config.yaml
num_hidden_layers: 14
hidden_size: 256
n_experts: 32
experts_per_token: 2
d_expert: 192
d_shared_expert: 0
hidden_act: "gelu"
moe_layers: [0, 1, 2, 3, 4, 5, 6, 7, 8, 9, 10, 11, 12, 13]
router_score: "sigmoid"
normalize_top_k: true
routed_scale: 1.41
balance_loss: 0.000154
balance_bias: true
init_std_router: 0.017
lr_router: 0.000452
vocab_size: 4096
norm: "rmsnorm"
norm_eps: 1e-06
tie_word_embeddings: false
optimizer: "muon_hyperball"
learning_rate: 0.00553
beta1: 0.95
batch_tokens: [32768, 65536, 98304]
max_seq_len: 1024
train_tokens: 592000000
max_steps: 9456
dataset: "wikipedia_en"
Below are experts of layer 7 (counted from 0) of a mixture-of-experts language model. Rows are named router (the router's row for the expert), up (a neuron's input weights, with its number), down (a neuron's output weights, with its number) and show model dimensions 0-127. Each number is 50 + 12 x the weight over its row's rms, rounded and kept within 0 to 99.
After each expert's rows: a language model's description of what the expert responds to; "comes before" lists some tokens at least twice as common just after its tokens as in all text. This comes from a sample of Wikipedia text that the model never trained on. Tokens count by the router's weight.

# expert 21
router:51 43 67 45 65 52 36 63 62 27 50 37 49 39 67 62 54 54 51 55 60 54 59 58 32 52 45 51 51 49 42 62 39 41 42 64 55 34 61 34 51 41 34 47 51 46 59 57 56 53 47 47 27 45 64 49 38 28 43 59 47 31 58 57 59 65 59 63 47 65 34 68 59 41 45 57 54 41 53 58 37 42 69 61 42 36 61 33 35 44 36 69 56 37 89 41 56 59 63 56 56 32 54 59 48 60 29 28 27 56 59 51 42 44 48 47 39 48 39 42 46 46 33 35 57 40 27 56
up0:58 42 38 63 60 57 63 75 59 42 82 44 49 57 58 58 45 45 44 61 54 56 53 52 76 49 61 58 67 61 58 78 32 63 68 55 59 50 61 48 58 42 60 43 46 42 34 50 43 55 37 53 45 34 38 46 55 52 48 61 47 30 66 40 38 40 44 52 62 58 56 60 50 47 58 56 57 54 21 47 49 51 50 32 48 51 59 51 42 60 51 55 55 60 66 25 56 36 59 63 68 54 41 52 57 68 51 64 49 53 46 76 27 30 41 62 65 36 68 48 55 31 33 62 36 58 39 42
down0:37 57 70 60 54 35 53 45 33 36 51 33 48 52 72 40 36 56 48 34 27 77 52 76 48 30 64 51 65 49 54 65 51 62 61 57 57 38 48 55 50 73 50 63 50 46 43 58 49 61 45 35 50 54 55 56 61 63 48 46 36 56 41 32 52 28 59 38 43 68 62 50 60 33 32 68 38 53 41 74 63 51 50 44 51 55 34 40 53 43 70 58 41 49 53 44 56 36 34 57 38 55 44 36 50 39 40 40 60 20 55 54 64 74 38 49 61 51 67 45 65 45 45 58 64 52 43 34
up1:42 32 60 53 36 32 65 63 48 63 50 58 26 60 50 63 23 49 67 55 79 49 64 51 33 54 39 49 41 73 25 63 40 54 51 55 59 67 57 68 43 36 62 61 55 54 56 50 46 48 40 47 50 41 45 49 40 33 50 42 54 44 56 64 40 76 46 72 52 50 37 55 27 34 52 53 40 61 33 37 43 55 55 43 69 77 58 51 61 58 24 57 48 44 60 73 42 53 66 48 38 66 49 61 38 39 57 49 63 51 65 48 50 36 59 41 51 43 26 57 31 72 31 48 60 47 21 44
down1:32 42 58 27 27 41 39 48 66 66 31 57 54 34 41 47 63 45 55 57 65 43 77 50 52 46 45 54 52 65 62 57 59 45 64 50 41 52 59 39 61 52 29 48 61 61 61 82 50 56 30 35 65 79 49 36 48 45 56 40 44 45 51 48 62 52 46 51 59 42 44 67 42 54 58 59 62 59 55 50 45 35 45 55 72 57 42 57 49 53 40 52 51 63 51 50 36 40 57 63 40 38 78 60 36 60 60 28 52 45 52 48 59 32 62 56 54 57 53 50 51 58 34 64 37 35 48 44
It responds to: Adjectives and ending pieces of modifier words directly before the noun they describe, e.g. public, military, medical insurance, economic conditions, Slavic languages.
comes before: "and ", "of ", "in ", "to ", "for ", "with "

# expert 10
router:42 35 61 47 40 76 34 57 49 29 39 47 39 47 35 52 79 61 51 29 59 63 75 56 39 64 51 55 24 48 26 50 56 37 66 63 73 68 58 44 55 26 49 45 63 45 66 46 49 29 41 48 51 41 42 57 21 53 48 72 40 51 60 65 54 63 44 58 49 38 38 49 36 31 50 47 66 71 53 54 31 47 54 65 44 58 49 48 60 60 36 76 50 46 82 42 58 62 44 64 45 38 45 74 50 56 34 41 43 80 66 41 44 47 43 51 52 35 41 51 43 55 39 39 68 36 35 49
up0:60 30 66 53 63 46 12 56 61 45 47 60 62 62 45 52 67 42 45 45 45 66 52 42 52 65 41 46 39 18 32 34 20 29 65 64 54 56 76 54 35 35 42 70 41 39 51 51 67 41 45 43 50 61 37 47 32 44 45 35 58 63 61 59 76 87 51 44 58 51 51 80 47 73 73 45 42 65 54 48 61 74 44 65 41 67 55 50 74 58 64 33 63 47 64 53 41 66 42 52 55 44 39 32 39 58 46 34 66 45 67 49 35 49 34 51 65 63 67 47 34 47 73 62 50 61 53 55
down0:49 61 57 42 63 60 33 44 52 78 63 51 54 57 57 41 78 65 34 28 52 49 45 67 63 64 61 70 36 37 35 68 62 56 55 53 54 90 47 47 39 39 55 39 60 45 47 50 24 49 51 57 35 60 52 60 41 37 55 55 27 45 61 53 64 52 47 44 33 59 48 47 78 66 56 62 40 49 64 53 64 37 69 50 43 54 34 62 39 33 46 50 59 56 39 66 27 63 49 43 62 34 68 57 67 42 36 56 54 39 52 37 46 63 54 43 54 41 41 60 49 44 41 57 39 36 54 49
up1:63 43 38 56 49 33 54 75 19 64 42 90 37 43 54 61 41 35 61 35 55 50 62 63 57 42 35 46 50 55 45 46 31 62 52 54 69 58 57 48 33 63 52 46 33 32 72 49 52 49 52 49 58 46 30 49 43 18 50 44 58 49 68 40 56 46 34 23 48 41 66 48 45 49 38 58 48 41 60 36 40 51 65 48 60 62 52 41 70 59 57 68 51 43 75 27 48 44 44 63 45 54 28 39 54 67 50 35 35 43 46 71 69 26 25 39 55 41 43 51 64 55 37 53 39 53 22 51
down1:66 46 60 45 43 66 30 10 48 42 57 58 62 60 39 31 54 42 49 56 59 52 46 52 38 47 51 62 50 40 52 57 67 38 53 45 58 66 44 57 42 38 27 49 47 49 66 45 39 46 40 45 45 64 41 50 41 69 49 54 76 36 54 45 58 42 56 48 33 51 59 48 48 51 36 71 75 49 63 43 49 66 29 61 27 56 45 77 44 62 33 25 31 52 52 42 54 56 37 40 52 65 51 30 38 56 23 59 38 57 62 74 22 42 36 36 59 35 46 33 47 39 46 47 53 53 37 51
It responds to: Noun endings and nouns, often plural, usually followed by of, and or in, e.g. moments, figures, details, years, species, which.
comes before: "of ", "and ", "in ", "to ", "was ", "with "

# expert 18
router:35 38 57 65 62 60 42 54 59 30 59 38 29 37 44 30 58 61 63 58 57 47 47 69 48 67 37 56 30 37 58 51 50 32 45 67 58 42 55 54 30 28 40 47 55 58 60 54 57 58 22 55 41 51 43 39 54 46 54 70 49 24 63 54 57 63 60 53 51 35 38 47 50 37 32 71 59 21 50 55 51 36 36 71 52 51 48 64 75 55 47 57 68 59 67 37 49 66 59 46 43 43 26 62 58 49 44 43 50 59 50 62 37 57 42 45 41 58 41 55 43 28 45 48 56 47 51 52
up0:57 51 53 64 65 33 56 57 45 46 46 50 43 34 29 56 41 41 44 59 56 58 46 41 46 54 48 57 33 42 64 61 23 32 43 48 53 56 59 56 40 53 63 51 52 52 45 47 40 52 36 50 78 41 51 28 53 19 59 45 38 61 54 40 66 37 45 55 47 55 50 73 36 66 61 40 61 59 57 23 60 23 34 58 70 36 77 38 57 33 44 56 48 26 42 54 57 57 68 53 59 41 28 48 46 45 64 68 40 13 43 53 37 52 65 68 46 55 38 38 39 39 54 51 61 39 39 37
down0:23 53 54 41 88 67 44 54 46 65 65 38 71 65 36 45 50 54 40 66 54 56 43 44 58 43 40 58 35 48 38 59 41 59 36 64 41 52 29 31 42 53 52 33 53 41 33 40 47 36 32 57 54 58 59 61 43 39 26 33 38 47 40 74 53 65 59 61 35 39 36 34 57 39 41 50 47 43 38 43 50 63 52 47 62 57 46 52 47 40 59 56 53 48 43 39 61 45 45 48 48 25 67 69 31 66 35 61 36 47 30 57 06 51 60 38 45 36 60 52 65 79 55 72 45 43 51 40
up1:43 44 65 43 45 61 42 48 56 50 66 49 46 61 49 43 64 38 42 52 51 67 48 35 47 54 60 51 30 40 45 51 33 37 41 66 50 82 47 50 54 61 31 21 52 65 39 54 60 39 40 56 59 60 42 62 66 40 59 74 47 58 54 24 68 63 44 48 37 45 53 43 75 52 41 69 37 39 61 51 45 35 39 17 66 46 61 23 49 46 41 59 73 63 60 61 65 41 68 62 72 29 50 50 47 65 55 61 51 51 48 71 61 34 52 66 32 59 48 48 37 57 54 45 61 52 52 63
down1:59 49 28 58 54 38 60 41 43 67 44 47 66 60 40 55 41 50 52 57 58 50 47 48 51 49 42 71 73 37 19 41 70 63 37 66 44 62 50 48 49 52 60 63 41 27 51 42 55 43 71 63 47 59 60 56 49 54 40 44 58 42 74 59 19 33 34 60 37 61 42 51 41 72 50 72 57 43 46 56 48 49 40 66 59 51 53 48 70 48 49 28 56 61 67 49 76 46 52 82 65 71 66 50 53 55 50 61 29 54 47 51 34 51 53 65 32 55 48 41 43 33 36 72 51 45 48 45
It responds to: Empty cells, numbers, year digits and party or position labels inside tables, e.g. "Democratic |", MF, FW, |---|; also word-initial c (c-over, c-ousin).
comes before: "| ", "|", "\n", "(", "JPL ", "over"

# expert 31
router:45 20 48 46 54 55 54 47 60 30 53 43 50 47 69 51 56 69 55 42 50 50 56 49 39 44 57 63 26 74 46 76 34 50 55 45 55 48 71 43 59 35 52 61 70 49 59 42 69 43 25 51 26 38 47 46 48 28 43 68 66 17 60 35 64 48 62 51 38 64 37 72 50 62 47 34 73 47 44 56 36 41 75 68 74 62 47 43 59 62 59 42 66 49 56 49 52 66 39 60 50 45 28 67 46 44 39 37 50 66 48 53 51 46 36 29 45 45 35 38 38 35 58 61 61 50 41 46
up0:31 42 53 48 50 44 50 41 62 26 42 51 37 51 96 56 44 54 51 46 58 56 60 40 44 51 51 32 41 40 43 42 57 55 46 48 54 54 50 24 33 56 65 52 70 33 45 39 31 48 45 70 55 54 52 55 36 66 42 71 33 47 64 43 50 67 46 60 54 46 51 69 57 37 43 34 56 47 48 27 44 52 53 40 72 45 68 39 65 49 61 36 63 48 43 35 51 47 49 62 56 31 37 53 34 25 40 40 54 51 55 47 53 51 50 54 58 63 52 48 39 77 72 46 40 39 55 38
down0:63 56 41 30 41 36 36 37 66 67 62 54 64 73 48 58 38 34 66 66 46 69 61 40 64 57 44 55 50 39 54 32 59 62 55 51 32 53 58 66 42 45 45 75 50 62 46 61 59 67 49 61 56 30 44 66 48 34 58 48 62 60 69 55 46 58 40 60 62 64 57 49 56 40 50 58 46 78 53 51 51 61 35 57 22 61 33 37 44 45 63 50 66 59 48 66 42 49 47 62 45 67 39 39 46 33 77 38 47 57 45 40 54 68 46 45 35 46 39 61 46 50 59 51 75 69 43 68
up1:33 60 51 53 72 45 47 43 45 52 27 27 51 51 59 61 48 53 55 31 57 36 52 28 71 51 57 57 39 58 33 59 46 48 51 49 38 55 35 30 26 36 41 68 57 60 46 45 62 25 51 46 65 57 36 63 62 41 52 45 66 46 41 46 58 74 53 58 35 65 33 29 43 59 42 41 40 54 47 42 65 47 59 63 67 36 51 48 35 50 60 37 76 77 50 54 54 46 33 43 58 25 39 49 62 57 58 46 52 31 32 35 72 38 60 53 60 52 48 57 28 55 51 45 32 43 59 53
down1:55 55 50 49 82 30 25 41 74 47 51 48 59 50 48 49 27 47 48 45 38 41 64 54 40 45 73 31 52 54 17 48 36 71 43 52 34 30 49 42 51 68 62 25 74 46 34 71 56 47 14 52 60 43 46 51 35 57 36 60 51 59 41 52 39 63 55 42 22 55 58 51 61 59 66 33 70 63 42 31 50 41 38 59 31 50 54 61 52 48 54 69 45 58 56 60 32 29 42 61 29 44 32 34 68 69 74 56 51 35 25 41 54 46 64 44 71 51 50 65 49 46 54 33 47 42 63 36
It responds to: Verb or noun stems split before endings like ed, ing, es, e.g. costumes, allowed, compiled, changed, passed.
comes before: "ed ", "ing ", "es ", "es", "er ", "ers "

# expert 13
router:53 56 50 55 69 72 44 52 60 57 42 52 53 36 55 39 61 85 51 31 43 62 50 47 42 55 52 74 38 58 35 69 51 26 59 65 49 28 64 57 53 51 46 61 59 56 72 52 73 44 46 57 42 38 44 45 50 38 40 65 69 34 58 56 73 72 60 46 37 70 46 68 50 49 30 84 72 39 32 66 46 51 53 59 68 52 53 63 76 59 38 38 74 56 60 41 52 36 41 67 58 55 35 59 38 53 42 38 51 46 61 55 57 24 37 42 51 47 39 47 34 42 46 57 56 37 46 37
up0:50 60 36 59 51 67 46 45 40 46 51 41 56 56 37 52 71 58 66 45 52 34 47 71 39 39 68 56 48 56 33 53 50 78 69 59 78 56 54 53 52 61 60 30 37 34 63 54 59 44 41 71 67 50 14 58 61 40 58 48 58 40 51 44 65 66 49 50 59 56 31 23 48 50 49 46 52 45 49 88 49 45 48 65 66 54 63 71 73 60 51 50 63 48 64 49 57 54 51 48 56 51 55 38 52 69 57 60 55 54 69 62 39 52 38 47 72 54 47 65 49 39 52 42 44 28 50 50
down0:52 60 50 56 66 50 53 51 53 38 52 45 53 54 68 66 48 52 60 66 40 47 52 59 51 56 38 36 52 45 67 38 39 47 46 51 45 46 45 55 60 38 50 60 40 65 61 46 36 31 12 57 31 60 45 43 38 41 56 54 37 24 43 51 67 75 30 48 37 57 68 48 60 33 32 41 41 44 84 62 59 52 47 63 53 46 67 64 62 60 24 56 73 55 46 46 76 53 32 52 69 51 75 64 49 67 57 70 40 53 52 43 61 55 21 39 45 50 58 51 54 38 58 52 35 75 47 58
up1:61 39 22 59 57 59 29 61 45 53 65 49 48 55 64 57 40 49 67 28 47 36 34 61 41 55 43 47 59 65 56 44 56 50 59 43 64 36 50 49 46 30 51 52 53 35 22 17 53 44 42 35 50 53 62 67 44 47 54 50 70 43 37 42 38 43 69 46 52 54 44 46 65 53 70 56 48 55 61 52 59 41 36 63 65 20 64 36 37 34 44 45 70 56 46 65 52 72 44 44 77 38 18 63 47 48 82 44 70 53 34 46 77 51 46 36 42 72 53 52 63 39 37 49 37 45 62 48
down1:42 34 58 26 34 31 72 42 61 51 57 55 48 43 65 55 42 46 46 66 56 53 55 45 81 57 48 29 38 26 44 22 40 57 32 53 59 62 61 46 50 59 47 44 58 57 32 40 58 27 48 55 39 31 56 43 56 39 48 43 65 63 58 31 23 16 52 36 50 32 46 55 44 58 69 69 64 51 39 54 49 53 56 73 67 47 61 47 60 66 52 52 44 43 40 71 47 71 63 39 55 59 47 44 39 22 72 38 44 30 50 66 36 54 48 19 53 61 41 56 34 52 53 49 23 58 57 70
It responds to: Last pieces of surnames and place names before a comma or line break, e.g. Smith, Roberts, Stevens, Brooklyn, -ington, -burg, -ville.
comes before: ", ", "'", ") ", ". ", "s ", "er "

# expert 5
router:44 58 60 46 52 41 44 59 59 52 51 29 34 50 41 54 60 62 54 32 51 50 67 55 23 49 45 50 15 49 54 64 53 44 60 60 64 43 57 30 32 26 56 50 57 44 49 67 57 35 40 42 41 31 47 38 39 28 37 51 69 48 50 58 65 52 53 61 39 49 52 55 59 39 38 40 44 36 39 57 48 55 55 63 56 49 60 59 40 70 30 60 42 46 54 45 82 58 46 55 63 35 38 58 52 55 45 37 51 61 63 57 47 51 41 58 58 58 48 45 40 44 57 44 43 48 39 56
up0:38 49 58 71 44 16 45 75 31 57 31 49 58 51 41 36 74 52 82 22 59 55 60 40 59 41 52 46 38 56 59 55 46 36 51 63 49 55 80 38 40 31 36 71 48 55 65 48 47 69 73 51 55 65 39 66 68 58 30 53 50 50 58 44 55 55 54 53 48 56 52 35 45 49 51 54 54 51 34 56 73 68 43 61 45 58 50 64 63 36 42 59 38 58 49 51 56 38 67 53 66 38 49 35 40 37 33 36 46 62 62 39 59 61 55 39 24 44 48 19 65 51 61 57 64 54 32 53
down0:54 45 39 57 62 63 48 41 49 41 61 56 48 30 54 43 55 53 48 52 50 39 42 35 33 37 74 40 75 42 66 48 49 41 38 53 49 49 53 49 61 78 50 68 42 45 26 48 51 43 52 42 75 35 67 40 35 48 75 53 53 44 66 52 38 75 76 59 43 42 58 50 28 56 47 53 47 50 43 43 58 89 59 42 38 36 46 67 65 52 62 48 27 54 56 60 57 19 72 63 58 57 47 36 60 50 65 45 39 35 41 61 40 46 53 41 61 57 58 67 44 53 36 56 56 34 48 38
up1:32 44 42 46 47 45 37 34 59 38 65 76 29 49 55 37 78 77 47 47 23 54 42 54 40 45 62 42 38 49 46 52 60 53 52 41 60 40 54 61 40 49 50 75 55 39 53 57 54 41 49 41 44 74 64 33 39 46 45 34 57 36 56 50 61 47 67 50 49 42 75 47 48 46 48 43 52 45 74 67 46 58 52 51 63 66 29 49 68 34 29 39 56 59 35 40 32 65 42 53 68 60 52 64 35 39 48 52 45 56 65 47 44 25 37 58 55 56 46 41 37 36 44 58 69 54 52 58
down1:63 46 65 43 61 55 71 54 45 68 50 42 59 49 75 40 39 45 42 78 40 50 35 32 36 57 52 43 36 42 51 74 50 66 63 76 54 60 71 50 44 71 60 39 38 51 48 64 57 60 48 56 49 53 29 63 50 41 47 70 50 48 34 45 61 68 37 48 71 40 41 40 48 57 48 53 62 51 44 45 41 29 31 56 59 57 76 45 49 48 46 41 60 48 45 46 32 35 37 26 31 22 36 48 58 60 67 47 45 66 41 55 48 75 66 71 29 50 48 46 74 34 47 58 47 53 48 41
It responds to: Number pieces before units in distances and figures like 550 meters, 35 miles, 1.6 mi, plus non-Latin script bytes.
comes before: "| ", "to ", "|", "in ", "% ", "("

# expert 28
router:47 62 60 57 61 79 39 45 53 58 50 47 38 36 53 53 53 64 53 47 51 46 68 61 22 74 57 57 33 59 39 67 48 31 69 73 52 44 70 39 45 38 44 59 61 44 61 42 55 38 43 45 39 56 50 48 48 42 50 46 47 44 60 37 60 69 47 54 34 54 43 56 43 48 48 61 53 57 48 61 41 50 82 62 60 53 51 51 60 56 42 48 53 46 54 44 55 42 61 65 59 18 19 58 43 50 32 49 44 53 64 53 47 47 48 48 48 42 50 33 52 40 19 37 71 54 47 58
up0:46 50 21 48 48 46 48 33 30 35 27 52 43 56 43 49 52 56 56 56 55 50 46 72 43 41 63 42 69 60 77 43 38 48 80 47 67 52 45 51 45 55 48 35 60 59 48 66 59 40 66 49 48 36 41 46 23 42 66 53 41 47 82 38 53 50 48 26 41 41 45 35 69 52 60 29 40 51 59 66 27 27 58 48 67 55 55 23 47 29 68 75 43 42 45 53 23 65 50 46 46 32 44 54 62 70 32 66 38 39 48 49 52 56 51 40 45 33 52 44 44 46 43 50 71 53 71 40
down0:45 37 58 55 49 34 54 51 48 55 47 62 42 78 54 57 48 73 53 50 51 71 68 19 43 59 57 72 59 54 61 59 48 49 54 56 69 51 40 43 55 62 56 50 68 53 29 32 52 46 69 56 51 51 56 33 48 55 38 58 55 33 49 46 51 75 50 58 69 62 30 33 43 47 52 59 22 32 46 54 17 64 61 57 22 61 38 55 28 62 49 44 40 60 45 47 45 41 58 48 55 73 37 42 41 37 42 54 35 65 37 55 63 50 50 51 64 48 45 51 34 73 40 59 44 58 55 35
up1:65 49 19 61 55 57 41 22 45 53 55 26 44 48 47 49 67 75 61 38 44 48 44 44 67 30 48 67 62 57 56 54 51 25 51 38 47 69 54 35 57 40 51 49 49 67 64 39 43 47 44 69 49 40 19 32 41 61 28 52 55 10 41 72 51 49 41 38 61 58 54 50 48 61 68 53 40 60 50 41 42 55 63 65 58 31 57 56 56 55 38 38 45 62 52 50 60 56 52 70 51 62 48 59 45 67 31 52 44 23 43 59 50 59 35 49 41 53 57 40 40 52 29 58 45 32 47 63
down1:56 47 38 50 70 36 25 43 71 55 41 37 59 42 64 73 36 54 58 55 56 28 62 72 60 57 45 60 43 37 50 31 31 57 45 70 56 34 63 51 37 40 67 70 33 46 49 54 60 50 50 59 50 80 71 66 40 52 22 52 38 55 63 69 63 78 31 64 38 56 52 56 58 49 47 46 40 53 26 71 63 28 42 55 32 68 62 60 51 60 31 71 62 44 51 50 60 37 54 49 30 56 48 34 59 54 50 58 47 45 54 39 59 42 49 42 36 59 29 33 37 76 33 67 65 56 38 56
It responds to: Year digits after century prefixes like 199 and 201, decade endings, en dashes in ranges, and sentence-final periods.
comes before: "\n\n", "\n", "–", "0", ", ", "5"

# expert 29
router:38 19 32 70 84 68 53 64 61 45 50 40 39 32 34 57 44 52 60 36 54 80 45 60 36 46 28 50 48 41 41 48 42 23 71 46 50 53 58 57 28 56 47 55 52 44 46 38 66 54 32 49 35 25 53 44 32 41 38 48 61 39 64 57 57 60 67 64 39 39 35 52 54 35 45 63 38 42 44 76 43 57 74 45 50 39 63 31 46 60 42 41 69 44 64 38 41 68 67 71 76 38 38 51 36 56 37 40 44 76 59 46 45 50 09 64 54 52 46 41 49 34 35 57 65 38 40 46
up0:27 52 40 40 63 69 47 63 48 29 62 63 43 39 44 45 18 34 32 45 53 43 64 58 44 46 68 59 73 38 45 54 62 55 47 58 64 49 72 53 50 33 35 50 59 58 46 47 47 47 29 47 57 55 68 31 60 65 58 34 57 61 70 62 53 62 33 39 67 62 48 33 40 39 42 48 28 44 67 50 67 40 66 44 69 75 48 46 36 52 51 32 61 33 49 52 58 54 50 61 52 42 24 69 48 38 60 52 44 47 51 56 27 31 36 58 32 52 60 45 43 29 53 47 40 64 35 42
down0:65 59 51 73 44 40 62 42 45 54 37 58 66 49 65 42 39 28 56 41 60 55 61 67 37 51 51 61 52 50 34 71 39 52 35 42 32 41 43 47 38 55 60 36 43 55 65 65 56 41 64 37 37 35 23 47 59 51 41 41 42 40 36 43 49 43 43 36 54 53 61 48 52 71 69 52 50 73 40 35 54 61 33 55 26 60 43 49 40 63 26 67 45 23 47 49 35 53 61 64 49 61 46 46 61 48 51 14 30 69 50 37 43 34 51 39 51 40 36 58 59 56 27 35 34 38 41 44
up1:36 28 28 59 70 58 71 54 58 76 30 51 47 53 59 46 47 70 50 33 58 67 33 44 55 41 70 42 70 63 31 43 60 59 64 30 48 45 66 53 47 41 25 52 55 43 54 54 55 33 27 40 45 59 58 58 55 40 20 71 54 53 38 43 67 53 51 59 40 43 33 38 52 46 52 53 21 62 46 48 52 37 67 58 44 34 22 51 62 62 41 47 54 33 39 37 65 49 39 55 56 52 46 47 29 56 34 49 28 41 43 50 35 43 48 43 59 55 45 40 75 39 37 54 45 42 45 31
down1:58 56 43 66 47 43 45 38 54 57 46 39 26 52 41 39 38 56 50 55 39 58 33 27 54 41 41 30 54 42 63 41 33 48 33 56 52 70 46 57 64 45 67 62 57 55 54 45 56 45 44 24 38 45 53 44 31 21 48 40 61 40 62 62 36 47 25 69 57 43 57 60 63 60 55 48 47 52 64 33 58 32 69 53 38 42 53 23 50 39 54 37 70 47 69 46 48 52 65 45 42 79 38 59 48 58 60 56 40 46 50 59 18 45 64 45 50 70 30 49 59 57 54 50 34 56 49 46
It responds to: Pipe separators and column header words in wiki tables, such as Rank, Title, Award, Votes, Apps, Candidate, plus coordinate spacers.
comes before: "| ", "|", " ", "\n", "/ ", "by"

# expert 8
router:59 40 41 52 47 44 59 54 48 57 59 44 37 26 48 41 51 62 56 53 54 53 69 85 35 44 43 50 23 47 39 53 46 29 64 71 57 43 62 36 28 46 50 38 59 64 63 50 54 37 52 51 40 39 54 44 52 50 52 52 31 51 63 55 75 64 46 89 63 47 50 56 61 45 47 35 72 44 45 62 44 48 49 43 68 48 67 44 46 60 53 47 55 55 61 27 70 43 56 70 70 37 22 50 19 68 55 50 52 67 46 55 52 45 42 43 61 29 45 38 46 44 47 58 53 42 57 50
up0:55 57 52 68 45 59 40 46 43 44 47 29 70 37 51 52 66 65 28 47 29 58 56 41 48 35 59 66 51 44 65 55 35 46 41 44 49 31 71 49 36 38 52 50 50 70 49 28 42 66 58 57 46 35 62 63 53 43 41 64 40 46 65 43 43 52 51 52 24 51 37 27 68 43 43 36 55 51 28 51 50 73 54 51 59 50 52 42 60 61 29 51 37 39 42 54 65 54 51 45 43 40 42 55 39 62 63 33 33 37 46 43 73 51 37 46 52 35 41 60 58 54 54 65 62 59 68 35
down0:42 44 37 56 48 36 77 44 42 68 50 29 69 67 54 65 51 58 47 52 43 54 39 52 43 43 38 35 68 58 52 63 32 44 44 58 61 47 44 24 74 60 83 50 57 43 41 47 49 50 60 49 58 61 56 50 59 59 59 49 49 23 76 60 53 66 49 35 47 46 50 47 38 69 65 43 42 43 87 43 30 63 67 37 53 55 57 69 61 54 49 71 56 38 58 33 65 52 33 77 40 45 53 46 53 41 42 56 60 59 54 44 58 51 48 57 45 43 35 46 54 53 49 54 58 37 62 44
up1:42 36 50 49 67 49 39 66 52 59 47 60 53 55 53 50 59 60 37 46 50 50 68 56 52 43 40 52 71 61 67 37 42 37 51 65 79 26 57 36 54 43 41 58 71 65 60 55 54 55 49 48 46 36 40 62 56 56 63 38 52 48 42 25 64 36 60 34 56 16 62 60 65 51 27 61 49 53 32 68 67 48 54 52 50 56 59 46 52 46 63 54 40 57 47 59 49 46 46 67 63 25 55 34 47 50 52 65 71 43 32 69 43 32 64 43 36 28 36 67 60 50 53 61 68 48 47 25
down1:84 30 61 70 47 42 16 39 63 56 69 75 39 55 70 38 73 42 43 49 27 56 22 56 34 55 65 62 36 43 55 52 51 52 36 44 47 44 46 55 63 58 40 79 48 37 40 58 58 41 32 49 59 69 57 63 58 56 47 48 51 64 61 56 55 50 60 49 39 57 56 49 45 43 48 41 79 66 60 53 29 41 61 46 70 64 65 24 55 32 52 43 55 47 46 62 53 44 28 61 52 68 32 48 32 52 55 57 44 45 60 50 42 57 50 58 69 67 41 44 42 49 66 47 58 48 53 60
It responds to: Digits, decimal points, pipes and dashes inside numeric tables of sports stats, scores and vote counts, such as 6.9, 4–0, 1,442.
comes before: ".", "0 ", "–", ",", "1 ", "2 "

# expert 20
router:58 58 64 66 55 53 60 30 58 59 38 51 49 34 38 45 62 56 52 28 55 54 69 61 40 49 48 53 44 64 53 59 46 44 66 68 66 29 74 63 27 42 42 38 49 48 53 48 55 43 31 47 39 35 30 58 32 43 50 67 47 47 44 63 47 51 52 62 52 43 56 57 39 38 47 55 35 53 48 41 57 50 57 63 53 53 38 37 48 41 46 36 56 37 69 37 40 59 42 58 67 33 21 69 46 57 55 55 48 54 81 52 48 20 33 66 41 27 52 23 53 52 57 51 54 44 64 47
up0:61 41 56 60 46 62 39 54 68 48 36 58 43 34 43 24 60 42 56 39 60 47 33 61 34 52 49 45 65 58 49 57 43 56 43 48 49 50 69 56 38 39 57 33 76 47 54 44 68 61 54 31 51 53 46 59 42 36 26 48 47 47 63 67 44 35 62 57 51 47 60 43 48 47 40 34 14 48 68 53 43 42 58 72 53 52 48 42 55 37 54 43 54 34 37 58 58 56 54 59 56 25 42 52 48 70 46 54 55 50 51 15 62 45 29 70 32 43 57 50 38 41 43 50 50 59 60 56
down0:27 50 49 42 41 52 56 56 56 56 57 67 41 51 56 70 59 42 43 63 57 55 47 49 33 49 44 46 29 43 57 33 55 57 54 65 53 54 56 58 46 58 55 64 51 63 53 46 41 42 54 36 62 60 61 51 56 41 21 51 71 42 69 32 48 54 60 47 54 47 53 55 44 60 65 56 54 54 20 48 67 40 48 36 26 47 43 47 58 49 46 69 64 34 45 55 44 38 44 57 31 54 65 55 57 65 49 47 34 58 37 62 49 54 77 52 61 43 45 68 45 72 50 56 31 54 65 39
up1:47 66 47 51 70 55 46 53 53 67 68 58 61 59 41 68 43 43 54 30 64 73 46 51 69 40 59 46 45 59 35 47 44 53 43 66 46 39 53 43 46 39 62 34 26 57 41 53 44 41 38 41 50 67 61 47 36 33 65 60 66 30 48 64 61 45 39 55 54 69 40 62 61 40 45 72 45 34 62 81 40 64 22 54 44 63 42 48 49 38 42 48 57 38 59 44 32 39 38 56 45 52 48 63 38 51 58 50 32 54 43 53 49 45 44 44 57 45 38 49 64 45 36 48 49 61 50 47
down1:48 35 51 37 34 33 49 47 68 44 45 52 49 32 73 42 55 61 39 49 42 47 46 62 64 56 63 51 51 38 60 67 61 50 54 54 39 79 50 50 56 51 45 59 32 39 66 42 52 53 51 53 37 75 23 59 56 54 23 61 63 52 45 35 38 40 33 54 60 64 56 39 58 41 55 61 24 47 51 48 33 51 50 36 63 42 58 53 43 50 62 19 63 47 37 47 25 65 60 40 45 77 55 49 62 66 50 50 59 64 46 47 66 60 58 60 61 69 68 51 26 55 80 32 36 69 73 50
It responds to: Month names in dates, usually in table cells or release lists, such as November 4, 1975, October 1994, plus nearby year digits.
comes before: "201", "200", "202", "199", "1", ", "